Experts of a small language model.
Experts: 32 SwiGLU neurons an expert, 8 picks a token.
Training: a variant of SOAP for the experts, 465M tokens, 7100 steps.
Below are experts of layer 2 (counted from 0) of a mixture-of-experts language model. Rows are named router (the router's row for the expert), down (a neuron's output weights, with its number) and show model dimensions 0-159. Each number is 128 + 24 x the weight over its row's rms, rounded and kept within 0 to 255. Numbers have three digits each.
After each expert's rows: a language model's description of what the expert responds to. This comes from a sample of Wikipedia text that the model never trained on.

# expert 25
router:118097140088140165149154151106096090147111082088152119148115120109152108144163144163144113114109164162119163118147157143164110108171118163105173108089163140125101109107132094131102141146112143160147106136110101148153117110144105107177166139176156110160088087098110151138145146151107157107102137122122148164101137129110154123104093156154161120083143131149093152121139105152113138160123155127096146130157156175095167142111115145142163123134139169107162161100155127131150129109138124
down0:109121122155133124142154119132066164131102134123163142118162141114076154134153179105153133130184127123136118122130105103160122126132125143126131147096135126117112122131136118086114131136084057121141111140147140073132114124134144143121090131112124150160120116121112119088072086144161119109123144151176091120123115112182138113138164122090102143146128156098079119144139119134097145157138118165124122130119133146132131151139112101155145110138099142165167085118128133149116148154104128
down1:137122161142164136076088154103160123131092111132126141169118143131140157132111135102152132159089167122113066189117132125137113206116134137107131128127118138135107123124115204147120147094123135151105078140123105180127098140162125076102147097159136130105160168139136179151097117181113120171135124112093128087111177167160163134126118122106076123131152154133132126159135094134146131127094138134122125097128113114167138108130137129108118153107078133103115134154122113141169136157095115
down2:145149139096131133130123157112160134111120124136102118117129146181113123119136101145060181143126101117100148162099124125121134139111108120116131119148119122173119182165092097173103149128103112121058172120147134137094115166138105137170076120160130124137136131152111068157127141095080136113116091154130158119073100137114106087115110145128172144132122138113123075087151128094098121112167119133128131110131181104154130121103172122143152144113080119151107117143141146127142125108129100
Description: Mid-word letters, of

# expert 9
router:096090141097144154135155159093112106154103099120157132150084113124160110147147129159148125115117141171119170098170157171134118111141086130104150111129166140136095100131135100106089145144119158166146106139101105159165111112136122109160141150151181107140108090099100151152142157145122161107112142121111142136106143119123135097099107161150153098107136110150107142092139104125084167166089167110101164125156151159103135164099124164151174091135170158109167164102162140104148144097155144
down1:150128151118098124131173130105144115121147131157154107105109112097170138194138124155155067143143105114153132134115110170153094138119141130136129074119158149134139134137143143107141130124115116112117129127118150122151132123124121108109179111099116171094135115153150099125168096102116152094079150123096177122180139117124146100092130125106144123149119122152145158154142167143123134129084164140121106141160055118107114123109112120107132096143162137082130127144118098136161129130093114
down2:155158090137121129141153141161102144113114197189141144107166120186097146112140188132141144130121138130143111058128117143139101147130110075144118112120099110136115111080134124137157130098141131091138098152157128147124133138158097145177115164129057128089130145160163132154118151115105114190145135096123143113080085133150091086129137125111117104103122150139116121088144081139134134144133119089123120106121115134127090119140141159124122140123144145143088164105140128089110179126148099
down3:127131095151119113129114089108113139124156127123160141148137130116130105147174173112167138115135150138133142126101138102146111101154120111138167153086089137155151091076110110152116111116097123099154158156102116132132097113127168122154087093142105146122104125092145123151129133122131134128179110134151131128126098123136106123157109189121087138116177170112120134127127124129132121111075121165144095130117069127079089105118129152145114125065113121096174142146112140127138174156127057
Description: Institution and place names

# expert 31
router:106099148097136156162160149097103087159108092096157116149093112110132123096157151131168118105110129152108143108131137132179147153174084150100132100122168139137082096103128114120104143169117140149146114115112110127158090085126098103153152143146148115151104110090100147149139160132135136115111124128101151147111141135114138098104093157162158111100146105158093143089142109138103155149124145108110166100160159149122115142110121137163148091115143153107149136104164115111161161108121135
down0:034122130179183098134105165093100176122136129144129142154090140138133097129135152137128142114099140113124178152120154127137133085144124133109165151125152169098116100122135133157124122097093113087143122126127119107146100099122121154178139131135189132129144137136081122094142124110130142139151098137127133105075152136098147117084116138108123116155129166153109100132097135151101153121111082124103155089145119141133116119127129157143161123096139062151116128123107158111110120107123159
down1:168084158142137151121135132083142152146141125101145141151149114115123087141117110126104125127081125078119122117123123118107104111134128118129132106106099132133135111134165161122148133147100114113131163100128111068160135080140111110162124126149104178135118127109160078151146119171155175119166161121134128157103125142119165117123154151177070100148112112101107103107134109136137135122156129158154111132106118143118130128097145079152100143142176099133145112089093150157153106132123127
down2:121143097150142174123108126115129147118175152139119132144170117104101122068094178094161168125153103144125142111119111137181138131120151124138143099137168116152121138117107157119133115122166178106091164138101155161141129071130142141135139141135184106142151140136146126131087144138135142115109155150114134123109117119101139117110126138090175097134161110139173184099146114111051181104132138123105158093116143137107129131134158168160132165099140121149147128088159179102122156127105135
Description: Word-initial fragments

# expert 22
router:116111163103147141155145147112109101155112103109166175139127134089140103153157145128147118132113145146107158132164149131129118095196111153111146109090149128129101112114115122103109151162135142160150119166096108134165100103125094103146163140149176102152098097106099153154125161153129136079098132082129153163121140093115153114100096162133161122096145118148104144127144111131110153164098168119102137125150146137106135156115109141149152090114153155129170147097141125105147118116117134
down0:120147153104115126170112105166127164074091134132103112125099105128095094152118067103097161145113149102116116100084132139095101137154126102129124126146132135127152115209135144130145146109135137106125177132100155131102121107153097121115123127113134107132115130127119126138114114149138097098082132159130129109121157163100150126123079086167164123183125131098152119114140089138129121105088112157131146105109125114147124100131112127110109154147128115107112089154180147150152085109110164
down1:155137126128145153073122103094126124114133107118102114106133117139131125117099135093089135115137127146100115121161105126131128159143106103102138189093144150112176190141133061110115142152116130127098095194131115144119127150124108157163151135128124150132152121159128153151149152062128116116145155133126103194117084131138118129096091149148116109168143159110111151115114117123122145121156144097165120129158151112143130107161099134113108084137116126162164094072127070088125125138128108
down2:085163073107120093121137142106139075113137105126134112146152117160146154175114168123133110114095127098157125144145100098113129122100143153141120109120162142133130129130096115098108171098094173109075135137122143086141109158148134124134137127133127089115117155140120111116119163100168111094107115115111100133131146103127122114103113095086125115103104162123073148133092115148158140107105116142145174151098156127134111156132140108103156149115121174141108146098076124083153165083143111
Description: Spaces and prepositions

# expert 53
router:103099145097137154163143154121103094162108129122171135168093108130147116130163137126155074122096150141117160120148158140153104120149089143111150107123147137130108098144123122117080167150101179152155123110107104131156094099125107115168161185145155103138096100086094137166116156153117139077105126134117154173101095108094163096094091156160160114105148147167113160103131102147104158150109144120081157128157135144103131146084096158146151106144154148100165137102147150094162151103130125
down0:123160133120109117119127157129128134131134107155131108098159101148105125146101108109123101156116116112096149142124131132105087120167090109156184128115127147115121139118128089110178138137101143149159143115113136126127084132113133133129137065126136079127118124157117161179140115114176097102137145131105087143131113167137146097065126140167135133168131147109124108105129120091126157144145125160129117092116133145129095141121119181129141132126118117158077148114106159121127150181131173
down1:094196140106141149150092134145142153090121117133114138146110168142111130169140138098142100124128149142118142138132132155149119120165108129118085127117140098104132108157135143152159134122090164062119110129145117153134099163131113119081110109127114114121122148083070142119125102104172136122155117119094120166145092116142103122132127119131166167131126097176148106126081114159097125161140127104116159145116158156124118145067109114141109152113124136106137093138100129090137126169089141
down2:136145164134154125113159094113139104130144113133116113098128127125157114150131152103117126151100180118117116131094142137100135146150119111153125145150143148140159118147110132157169140115148162105105151097123090115129142145184129148135122124121161148109129132108141118185137114105086121073116069131128153109116127153113159131079183121115133124123061122121139169130131133140071177133125133129135109161103109124136142113091127099139141160134153140102152124146120106109121134116097073
Description: Capital abbreviation letters

# expert 46
router:102094113116138144140158146079117098132116099111156105155133098088144119129152195162126138106125153157090149137158149148140141097149129132105155086126144183125108115103170111099105138162122139138157104157090115158141097089132081120142175145099118111130114103123120134119106180137127172105106178112120147145099093106122133105091086142152142138125150121174100155102124100161110131172091135103103152092143138132094120150096096129140166121130140169109169169095146133105160147113178137
down0:136122112136088136141158136125105141131163086131099168120138122130114114120141104114074152156121124126127148109147123134124104095149145120118132089118122100129121131100076152134136143127141125114155118118109128145127124141095120091112119124129107118160137100163098109119160138157113129120154130168115095151134110147149074117119098166172175097136137084134154133147137107134093155133122060115106113143121070089107144114139135148181164125103116136115133099105119150159175145173105124
down1:136102087114134129099119105118092117146108169137138121127179123110123172120090110119137126149143160110150115151109133139103133097146117189090143112150149138106098142140161149163153140145096152101116133134133108164119110157083108151086145101118117121141099109131097115134145129107124122103109109145150153140100111091086122125114139123117122125107117134097111131112111095098133136138174102131124105114143123115089112078143149129127148143172102145137203125107126107171134099117127152
down2:110143154127151110181084126149128137107132123183118133087133132121083162112097144099105148102124135125128164109108147075144139165108119143116125101133110129156128128135125162108112094131132120167130105082153152122127137133092135135116098138097123105157142104113165096165142120109115204111108114126136131175093101138138105132156106141143128121126154134136109141075127129165107132143125116119123102095136138144111080162163133127118154120131152114150113113139104138113121145164139146
Description: Syllables in foreign names

# expert 49
router:104096150100123171141162145110090105152104108122163139151104110083155094139155137160143126122103159162093159126162161160167123141185109155099140099115142147137114103122127102127104151142116149153161080115098097142155119105132114088158151146117159114147112110095108165131127150152117154088117142146125150147097131169084133117099095153154161099096144091165094133107125103125110172151102161084094155088155154151102147171109126153141165130156144141064155163107160149087148134117139149
down0:154143150136114147085143128160085120140116096125134092124134117138111093116134112168153097135142135158132155131142091140138179091105142131152109175124103106135107140134110111153159083113133117169103137122118083135123094156136172071093141133128123124101092158112094125119084134147133108102134138166120152141148123144127161106172173121117143114171164153108152116135134129094117099049132177111144112143094105140151114142158100104142133111139138142158132128139160137155165093077108076
down1:104139110149131125116171119126158118147151121115126134113114154150126114129089128121131107109114103148138119115106115114130187135149161139099126135135113136093135126145103111127140107152116125132111107034111101151150130111092161143093118156122118156139090160078158125161121149108129131161086141132122151122114128060124119144076135158118156110088096153122107132093125119109128154093101163128069110083112099101150156147070135135127117073143153140147143090122107086142143128108110118
down2:154160116149131153124138069137123119119187081133168158123147170090092119149128142159133123152107118106135125114121077138144107140163175088119125149112100149147138164102114097100114089087121136104129156150110144121140142184113169173128133144107168101147118134142149104130131155079139087156148116150120137103112109128126131121119090111124115135120170119093123130116156098124147104106147098133135109115141135107150142103109129126129108158126137082085138121156119073139097108185106152
Description: Month and name openings

# expert 36
router:100077116119146147147157161109108111142115113127160107149116130109177116118156141131144104114117158169088167080139154175137115119141116144100140117142160155139084114117154128100098146161127161145155095100093110187148111105124125093142152161113104104117101098104091146138103178149118152100090133116125147161093122142120127107106092152135140110126170121167112153119151118183101163148130140105102150124138146124114111174098107140150179140139167150126151165082128172112146155101189135
down0:082085115163148079150104133093103137134103137134134090113082146112120150079139101129130134131107110142153116153151117162138154154106136100153125089084104129135136177124098136117144132158107144137098105135111152113079162128151118077115159133096156108116157114091130138144114121141098110107095154112131132101147101142139128112127109093106159123165154125180123133176091143112130107116132118170130153094170126122135090092152142136128102126137110148126106111134126142134186116147127144
down1:127139080141142094128116121099154098125108113126139122126128119159130134134121147095104120078124122132106127145165168135093134131116078159140133192145116089139110151130076121179119102122139115124095161115108092119167103132106135100158140129139132145140145157100095125116105129149131118103179121131089098106060115158119142077077105136148128131109110142144144157150110081105102168138145099135148122138173153115160136134120135125128085112127108130118145144146075127139120074159119146
down2:108156109093125154110157104142151139131134123129163193115163129154135121146144086135142104120089095138157150088104139159088125144102127109125156164096111109161130140130120106102158113104123102114140108122121123138055142124131166119153083138128148073129148111109099157153137113156134130151145128103105099117141142163154161093136113108128151127110095141129127145086091164106132120127112165146198180127122130107132117131105177177151160104115109124128121142133148121080115146117130117
Description: Inner syllables of foreign names

# expert 4
router:096100125102135148140151154102094098157105067090121133177109123118144136127153169138157136089102107131076145108147135145144144111141099149105159126126144146140099101096140102143110163141122170147137121132109115147164108119133074107152166145132147116136093092100099127116154154140126125102132146120116169141117095116122164111093091158156141129120130115144096145113148081134070152172112156121102143097144131137081139147103135150134145128113151151126155173114163120092144166120152148
down0:132163100135138126118136147149068153160123136155095115157122089109079091106119092100090128117146097123133095129146118107142104104063155124098151110167103116110098117147152147180107136148095120111149151138123136121150118121116137087125140158134069149099106130090132138144147133102117117144127129146129157134125101099134138069088102089139104149129112142147097137124139096157096204148157101082163110063145140133105127155131159155138076143158138138098112130119139134134133121129108118
down1:065168112114129124166122158137150142137120106137113115129078131149119090177111114126128169149143109143157153112164116124102100120114165140102104125140104132176162132127089131156175126131155099108095127118148150120099098135153141151129105144110171140105118103137113115174117134089123102104129125130108168143143109157099157165126120121166110126125135142138126143180110179116107103121141150114072136123106144097134117111141122147126163095093120100134136104132159117105151137132098126
down2:114069150157158108122153112114130114131135112106134114132177115147133119124161112121126136162140125082133170108154130148114177163126119110148111143139140138132130132126096106186156150194107093129070141122125162124108106105152161104133130138155134141142119098123115129136129162162145105124132128121080123148111133156086139125140088082151101139163138102120119085134118186102105143143114119162106138072126158112104135137097142136050123128110130155131139131093121114122131145147120123
Description: Mid-word name fragments

# expert 63
router:108110130111150150151157166058108098144100113090129107188098110136141117144159141162170119123105121141105159142149149148154129124125111176093138075105156140132109102095140107103091138140126158149148102134105110146145119115135097096156150147163133120130088104105124144164135149156110137113116138131112148132129097131114127090099109128163159113094146122144103125127107122142101139177090146124114133094169149177091105153117121154150168114136136163113145148106155156105164124108125143
down0:117114164130122133135132140114124163144157154157143141163140129145125124103164107084124157131147082107103115112104137114109117114123141113114117162109157178117111149117122109129104110074127127134123100126134095152143141121130127142104114154163137148117147077154141168154126087120105138146123142133166123094094153151121119116085122116108107152163143112090120106152153154102115105114129095119135112132133132114084161084133121149140119125167135113128123129131159131162150169104133109
down1:089128109104082112146117161150133113082113153090137139114118161161083146116090138121107150124126160123096144143144141126115099147095168125137077110109113122130144092102140112091149110147137117094154147176138134113132130159120082099126142118128092106125145088158138150142085142188122137174077094162137076164163152125130155147118117138137106129207113135163133142110109148114117126127119162118147090145114141132077175136159094071098119154136110117125111130165125135110103150153145114
down2:144103165116151152097132090113128099168123135159117069146133161142114145138121134148150149102158162081142074109136136127194106144086121122136114154124136147155138115151135096166121157134168117114056107139072137139119117097141123088143149101139114113133111134134106137115082110098076137193139148100131109113108128112165117096122090124132101141144152171174129124150104140122182139093117104164138145160170155110106124117089122082117119125134149116120146110153139120128116078098127085
Description: Suffixes in common words

# expert 32
router:103081090118152136158148155110119109151124106128161101141115138134141121106141155135133132122113122157119166145139146141145153099134113122103165113110140154101106115107162118147109157131131121142154121125089107158155107115080100111153146169108104118140079106115070138106107177146089145107105161140112141145083092135104125105114112152127142115116196131156107171132119112161083149160136121110109137091148135141116122130107124156135160112119165157130154156097143143118165171133157153
down0:165124110096121154124116096159117148140097159130082108135143150141114164143161120117146115114109145091131108152108176143102154126136129151088112084140145129113138102142132118107107103076129151136122125142151113096049129114129143155139165106126079147131095143148115128152145063095134131129147119118162106141176166128125129134135115115099128142114111123117117082129147156121113155100168169154149120166133082098174132162129084111121138151195093116131131112132158110159125114085111115
down1:136168121140101136097088122115131071152138134143158100110122078118104131173062153123134110141139131139155125123114157128144149134122090120142171145136130116153140136168118119166132120166124109115101146124171160130125118159121140130166103052143129137108130152123127100121110128125122136128106124146150154159127127109151125179091117145149130140143094128103169119127127107074159142137123121130102135110099131105103103111144141081158132133174147119144132152112131169092139151102101115
down2:151179132109136111180158082091115087125108067138113135162137119127102141136132138090184120128142131172104133138178157147139139097143113154110142152121109123129100145158152063107104150164158141125140163145139107119131138106113136135095163131127098138110136103123154108102149126142168113164159129164118118152136077134109121129108120141120099109097099111158135116161159137164122129157160110146110126098140145156126138148134113167111090098135141080152128124131153142166173154123130144
Description: Syllables of foreign names

# expert 27
router:084115122111139142171146147116094099147099087110149124167101123076132130074156170139127137103103151143100157100140155159121125112160109146110152117105153165151108085086119112129123152112100137143153101117113098160175124103139126088151158130121134090154112091092116142120130145131108146110107179120093135159119098104127140123106103141169156111105140137146102146123137099118121140155146157117115142124151129137099113142099086141151149112150128157100151139080170114117145132115145129
down1:157128141133114117151104156119126133130168149147131113100142176173119141128147118154090126122165081152088149149067127123103156118140079107129148136129152154116134124111137168152135166174133135121085107083144144165136111115151128119177128138135166156131155133132132098151111166111111104100138120122150108125104100123118101137113136165113175116142126140154111100123098147151145081089151159081104135109181141113130129102111104126164164141125077113132150139129114125118147148117137152
down2:128135140141136123086138122135150128136091155139118146114103142136137149108128141136138113108179143117160126141089117141077135129081144104130145122118105113100149188110147127139142097076158107143133151096121120138098105112150122120122079047140121164108176123141101129146122084146118151131163193146134137161148131137138124144168177096133089118074119152108107132124185107106170138095146139095173130091095136156140167150105193166151121151119111098135131159145092148169146165113164135
down3:193109123134137112106145131131131134118158108151140133134115090145100102128120117141138138088115101148117130112115132122137116154111118125086151127103177143118117122158125123130115142172169171143149087123174154137114117113134148147154120120125147139111114129150117134116118193148127160112086133148176117167118105109080093141128157141160130153144137133139114141098180088140122143148183147110102124110150162185144123128110152140087130160144142125134111116117155149134158132139104150
Description: Function words mid-clause

# expert 20
router:101104137105131151152157146112084103145114095085157121153099119089156129110150155145152131117094146174107136088130162155127125103165108164091158103125139141148094117128115108115115131145128148140152093120097101131156110112154104103143144154120148131132101102099112142132133131139111161102101119106073169150104144120127125111102099157168156092092151117159098155087177104140117148155124153090090152129147136173097131136116110147176148107145160155119149156086121143111143115123155137
down0:095081189131151135130121150130136137141102142148120110134098126118102117158157143126124159124153145168145199131143067119147166113144175111115141116131132103145141132057112131116156127133112171166093141143128122127167131088139142121112133140150110122103118111110119175099122121111077152127115152131108153131129114147128121125144161140095150173127155122142139142131146150145102159104139122157136093135120109143101119147147181133176181109088113119128100116133154122138102103108106128
down1:135173129134165098116104139115169084157190142148121105106075169124101072131118121100133144124101129076126141132138130133135138112115133133154120117121150144107118142134146144169167103134130098101156113120119119119113109152117176125118124092093108124124136094152107117124129110112120143114158101113110127157166146148112118133146116143091180115118107175128094124112113117161166112107156116119144117123126123098145133105149066154168139164123080118112142143136120134087123162084153133
down2:160118105173124126097159128150096102193123116171119126149108114077164106119172107086145113111119149103171135108122101102146147119158113083111118124117183130117158149091147141135120136109125133097081138115097100112166119107131133118150102125098119091113122133148138147129115171100105172139124126094137102130116144145156090132132165073099123072131145141114140146100103107129107160138165176132103105110150118086112134120109146120127115152112091141104124150124123111127159137072148158
Description: Function words and -ie

# expert 29
router:081112123088129143147147141101108095153128104100121134163102113098155104136152145159146135115116146144103148123140147133128163131153117140117142079119142144158106105110130085152100158124122151149150128165104116138146113108149115108146151122115138110127090102113111149118139138128116144098098144105082136170097127142141126121108103138151145121104146112157105158117108063133116154156131132068112139125148151154097148130120134146134169114138135137117157154119142100127145129092179146
down0:151159154123123141112142111129144144103111146159128142111140117096157124139183173144124138128109139102141111110133121083132090092167125091151125099097108143193106095123148092154075111128121104108157118122130097163121116195096139139154111147137109162097151134099140105077144137128125178138112121138135114084122118141153103157132160133136087100146091167162096150171129114109129139123128151107102117133121133121057152107114167112176144149157113094152085144138114120149114169140162098
down1:112136170154146113105122127107134189113117136088129121131108143068136135127118161108102110122141143080115096115143118123101133099129131160139203114132118163128123120109138169143127193123132170070153105150158166143104094121149129142172136162130155121112161091083159121067095097107157156113113119111164130120136113126125139119115125119138098104160143075120139130109127137199103130147155121147142098125106115157132102137117108133150150150149151136142124126116103144121105124162106162
down2:128115125124121153160132128133127130054141086122161113133134141149178154168117103165153146113157124087109091146105128141163102125092097122163143153122125112134161143122101125158116124122084124151148122118176110115129166105110100149144165098145117108105100106114120167134125111109136148080152143134110148174110155097133123144147081136107139095116128124105105120112111141115108080139095119123124133154128128159165123137113133112104144161133116137147095144150107181147179101135145139
Description: Mid-word suffix pieces

# expert 30
router:096112138092179171166155169114118110156099103101157117142086126138162121116155130147128119101101115155119146132138142152153146107143110142096155105105152142129105097083177106110111155148109170157148111139083113174162103133107104114144166171135132097125094100076109144139118149158121132104111155131127160130134118120105132100096116185155147128112157123158108164114158119153094150155108162123093164097141150138107103153104108164164165129147156146088149147110145117105143152122138167
down0:142148119147080135154141160121122148095081115125189127088135146102136107135142140137145138116136156131115120136120143114155142140141118130134141167139118167141132131150136122137151161166148116138130137129118133126127111095096142136131174149174161179132096151065178131138117155126146145111098133094152170172125097131107137123115139144111125141138153098129130171139115068135193129149129143155120153113116180134120126120117119129123106092146103116153154133122136134109124129129131151
down1:103152161085147103141121138140119147149105136099127136110143173121118159082146123140129070129128117127187145148111148101176146129099114096126160133129103104130088116117124168106166162100149107141104133145124141161119107110123177110102142136104132142132108135133090124153121106142151120126190075129121147099130138105105163151124095076110158145083155113088143125149141120107146111104117125155137106082122068096136115125169123097123116136123166085157095115120144155135116112123163115
down2:159102121157133161123149156104080160104150132144121103136165076106108068181134146143107145169149133136134113130160116157131096095125122126105121185139155142142137105094146108121165112145115084145123133154136174105182126124116115111138138114121095130156119140099118130102131154135101126125179122072142130147139141120129170113101110166136125092135139131148136126111166152114146105129142162146157121114109138141103095092137135122147156124089154145119124124125124161130119108142065155
Description: Word-final ard and endings

# expert 34
router:111105110110152137153159149098113118157102103122160119141129122128177114122150146143146130144117154143086141160137157136135139119153123124101150067123151169156095136103192121127102140139122140136144124112094100127141099108131091111145152127113103114165103119114109134152127160142119148112109139131114139135114084154129115122108097145154152113120130113144115139105099113122101166147130131104107162110134154135097129135113076144148154128122161156106145166103126116116182154102152110
down0:130115119147160113101138126130104097114121143094162106200104125117132101118120130115099145160170079157075170159118144150121115165131115157090128135118136115122131175152114129159103135142100120109176113169142114086187106137151150102150156141146130127099140134098125146132121167106093103095120150164142100091110098068121152131150102118094172131119123128135104130120143136139091138143109142093139111127143109186113133103146103151103148113136136106173125092080114157099175105089100147
down1:173167152119136137112138164121152114118122086132099112089126092136117119112154135085118156110127126140121102103114144117145078141124152089164128194155123111123111178111148129121115114095123096136138183115123126111147138138146132149123139126149152102092127138105126091120123115184163177124125105165146108063120128115126130125131148143127130112112128112165123114149097155128119115123115109139107125129128127139102156103118105152102139135129148132113141152159147124159105124103119143
down2:125159117096185109103108137141129198120099149134156124148126080113175095131164134152126122143177129127139115125141080130133146131141136111091133121146119119176103103099132116110103148142121125173124129127117109101119130104107145155100094086145097156125109119132116169133120078148093172141121148135099120118115146134158144107188157143119125146147146144111123095104124158114106116075153108149139159103104090133147139126129139128121144093135101084115112136135150080122105117142163141
Description: Consonant-vowel word middles

# expert 43
router:127071128101136143148154147109090101151111108097165112154118123106160109090149158140163122113097134145111160132136138137144122119158108151084129089092152143123102104105138120109086135163103147156144094120076109143148096081123100114153148129134156126137115090111108149144099169148124153107100128130104174151097103123107142110101098156153154122109161096143077149109142104143102149165113135126109133105155157135121150144086092143140144105137148152112168148111143120107159149122151133
down0:109140135122099080134149113118096106128107124160130128131115108174126125138103147132133174107137139147117110160146181115147080109150128116141145101160143127137097165153124125159152115141147106133114120103186141129168131121154132114159099121140131096141166132081109093109120110139128129135133121119120130112110093146128133139057130141117171176106098132140123121135192157109100102110155095122139136093128145153148140148130121133144093148176106142149109115115089133130151153119127176
down1:106118115112131156110142099135119162128117141161144148129145075117162117147116153146106115154118116152098150110123090099140144154119147097149131096143087134094131134128084129161118122160089096133147128123101150107091171082112114121113113148120084096141097136101126119161129164141110133159149155116090141128175140158147144125152115110138151136133142128132127132144120148148142139166133101160182089134120110099132141110159144161147129140151110123151099125157125148057113137157114078
down2:094094106142164144138102152134069150135109107124109090137177154087146093033119103118114140138127077161112129124140156139144092137155161114138122115115126123120144135120065098099166139104135162131147128122108123127140154165187125100144125123153143124114142115129105165137156165075095146116131149155154108117105134133117075112146146156100118103119142119108085123126155099117124161124105152149162130131140123125097103162127132142146135160119162140116127129072152135081163158153135125
Description: Second syllable pieces

# expert 0
router:107113130117130147168150148114107107158103100114145123156097090127148119145151124130155090134100149157115163088143162158137134131149096176099145096124154143120107109100125109152101125151134151131158120138108112160165105108110072086151159134150130103164097110089103164132114150141136146081090133113116134161103099093120177118110117158156166087088138137148084150124161124153112146142090146096107136129152135157097144123125105137149145131148154158110148135125159123103135138085130144
down0:109135110099116129129103141139119120133099079137137140117144140135082118076148135130133129130139109126194113128132144131159152117126114187122081118128159103122209119115104106106095088156116109171104138169190106109126141094133126097106146113100117118137108086133160177094161079165144132106155147141136141155131116107106129125125121154118130144151164147145102138132171076136127133145150094149121119121145126105122092121155115128150147117189143163096145133112101109123143091147136116
down1:160090154134100133101148128152152159115131140087051127082140095151161115163108092096094104157129118123142132127091121144095139161118113151164175135155111105124139151133129116184121153079142101155127134152138091160127139128106160131128111102128103111103125113109141133144142141133104105161179133123109138148125148163155092116121096124156090087116150129113168114138125091122093126094118099147105116145106137127134095136093132134147151136121138133167102137124133105167128119136073107
down2:096153124131104084103138117112144125116118105123122144102125077184139149140137128108141134112115098159161126113137165164099165159175136147143168097136172157117124169103127093158138111151170137120147142082116114120162125111128126108111153105113163132141127147100074168111142101113174158108122070093087116151107118126111159164080087135135130116115119114139125151131145141113117114144131153154100132149186150131121139129113086144115122156142125085140120093127110166117148126114124113
Description: Mid-word w pieces

# expert 26
router:112095146096144152159158158116110097166107107099162132149108114104145112138167157143146098138095143161112152143150155131139108112163106155105153083102157145122104106115122107118102155149122155165150112145099109137172100121134100100152153150164166099160091098096107147147142155140123146083109145134116150160112138102118127114106101151142159119093156117153100156123132109153105156170104154104094156111160154148097149149115110145155157126110159167119160155107161114103148126102137150
down0:074102102149117173121084089087123145150139151149114142137126137143139146123072115127162121093150133123114114129099125142119098102101094105118129117112117133097114116165155117163124150140140172129139137131101131133091132160105129141128146070136147141149130137103112121143144095086103146155056134143162111173145106170115087175148137131184077116123123108133127149098134102134162120179124137145131150144125105146074122123099077101137167123138103111099154109115104137151138092108111111
down1:114142166128116115115096150142035118187149133106166142137115106104124115165146100169134146165150120102135117156156117099120139133145134126148128151144111091160128113141137147174108108171160125123129139150115146132131110130099128103112066139137198156137158096121139168125137122107104126111146143141112171173121127098149157094128160127146145127103124148104109146154123161159125149127096134112105072116101151132147153142112145151144133109094094086104144126144138138127107116084185158
down2:146053132131169049130130124121188147102136123149119119146134143082141138141142107124086174113110083131143155165086118148137144136092151114115136142125091101144106167112078130157155133121119130136131097090152105137125146197147171133171122148117121108129072130106125108123140128109150118172102116147112156104117118135125119109204113127096147130126146131137123118103117109088127108111135112127104130131088107154104094126111089097145159128130091158137144141164128097114134138136103133
Description: Spaces and s pieces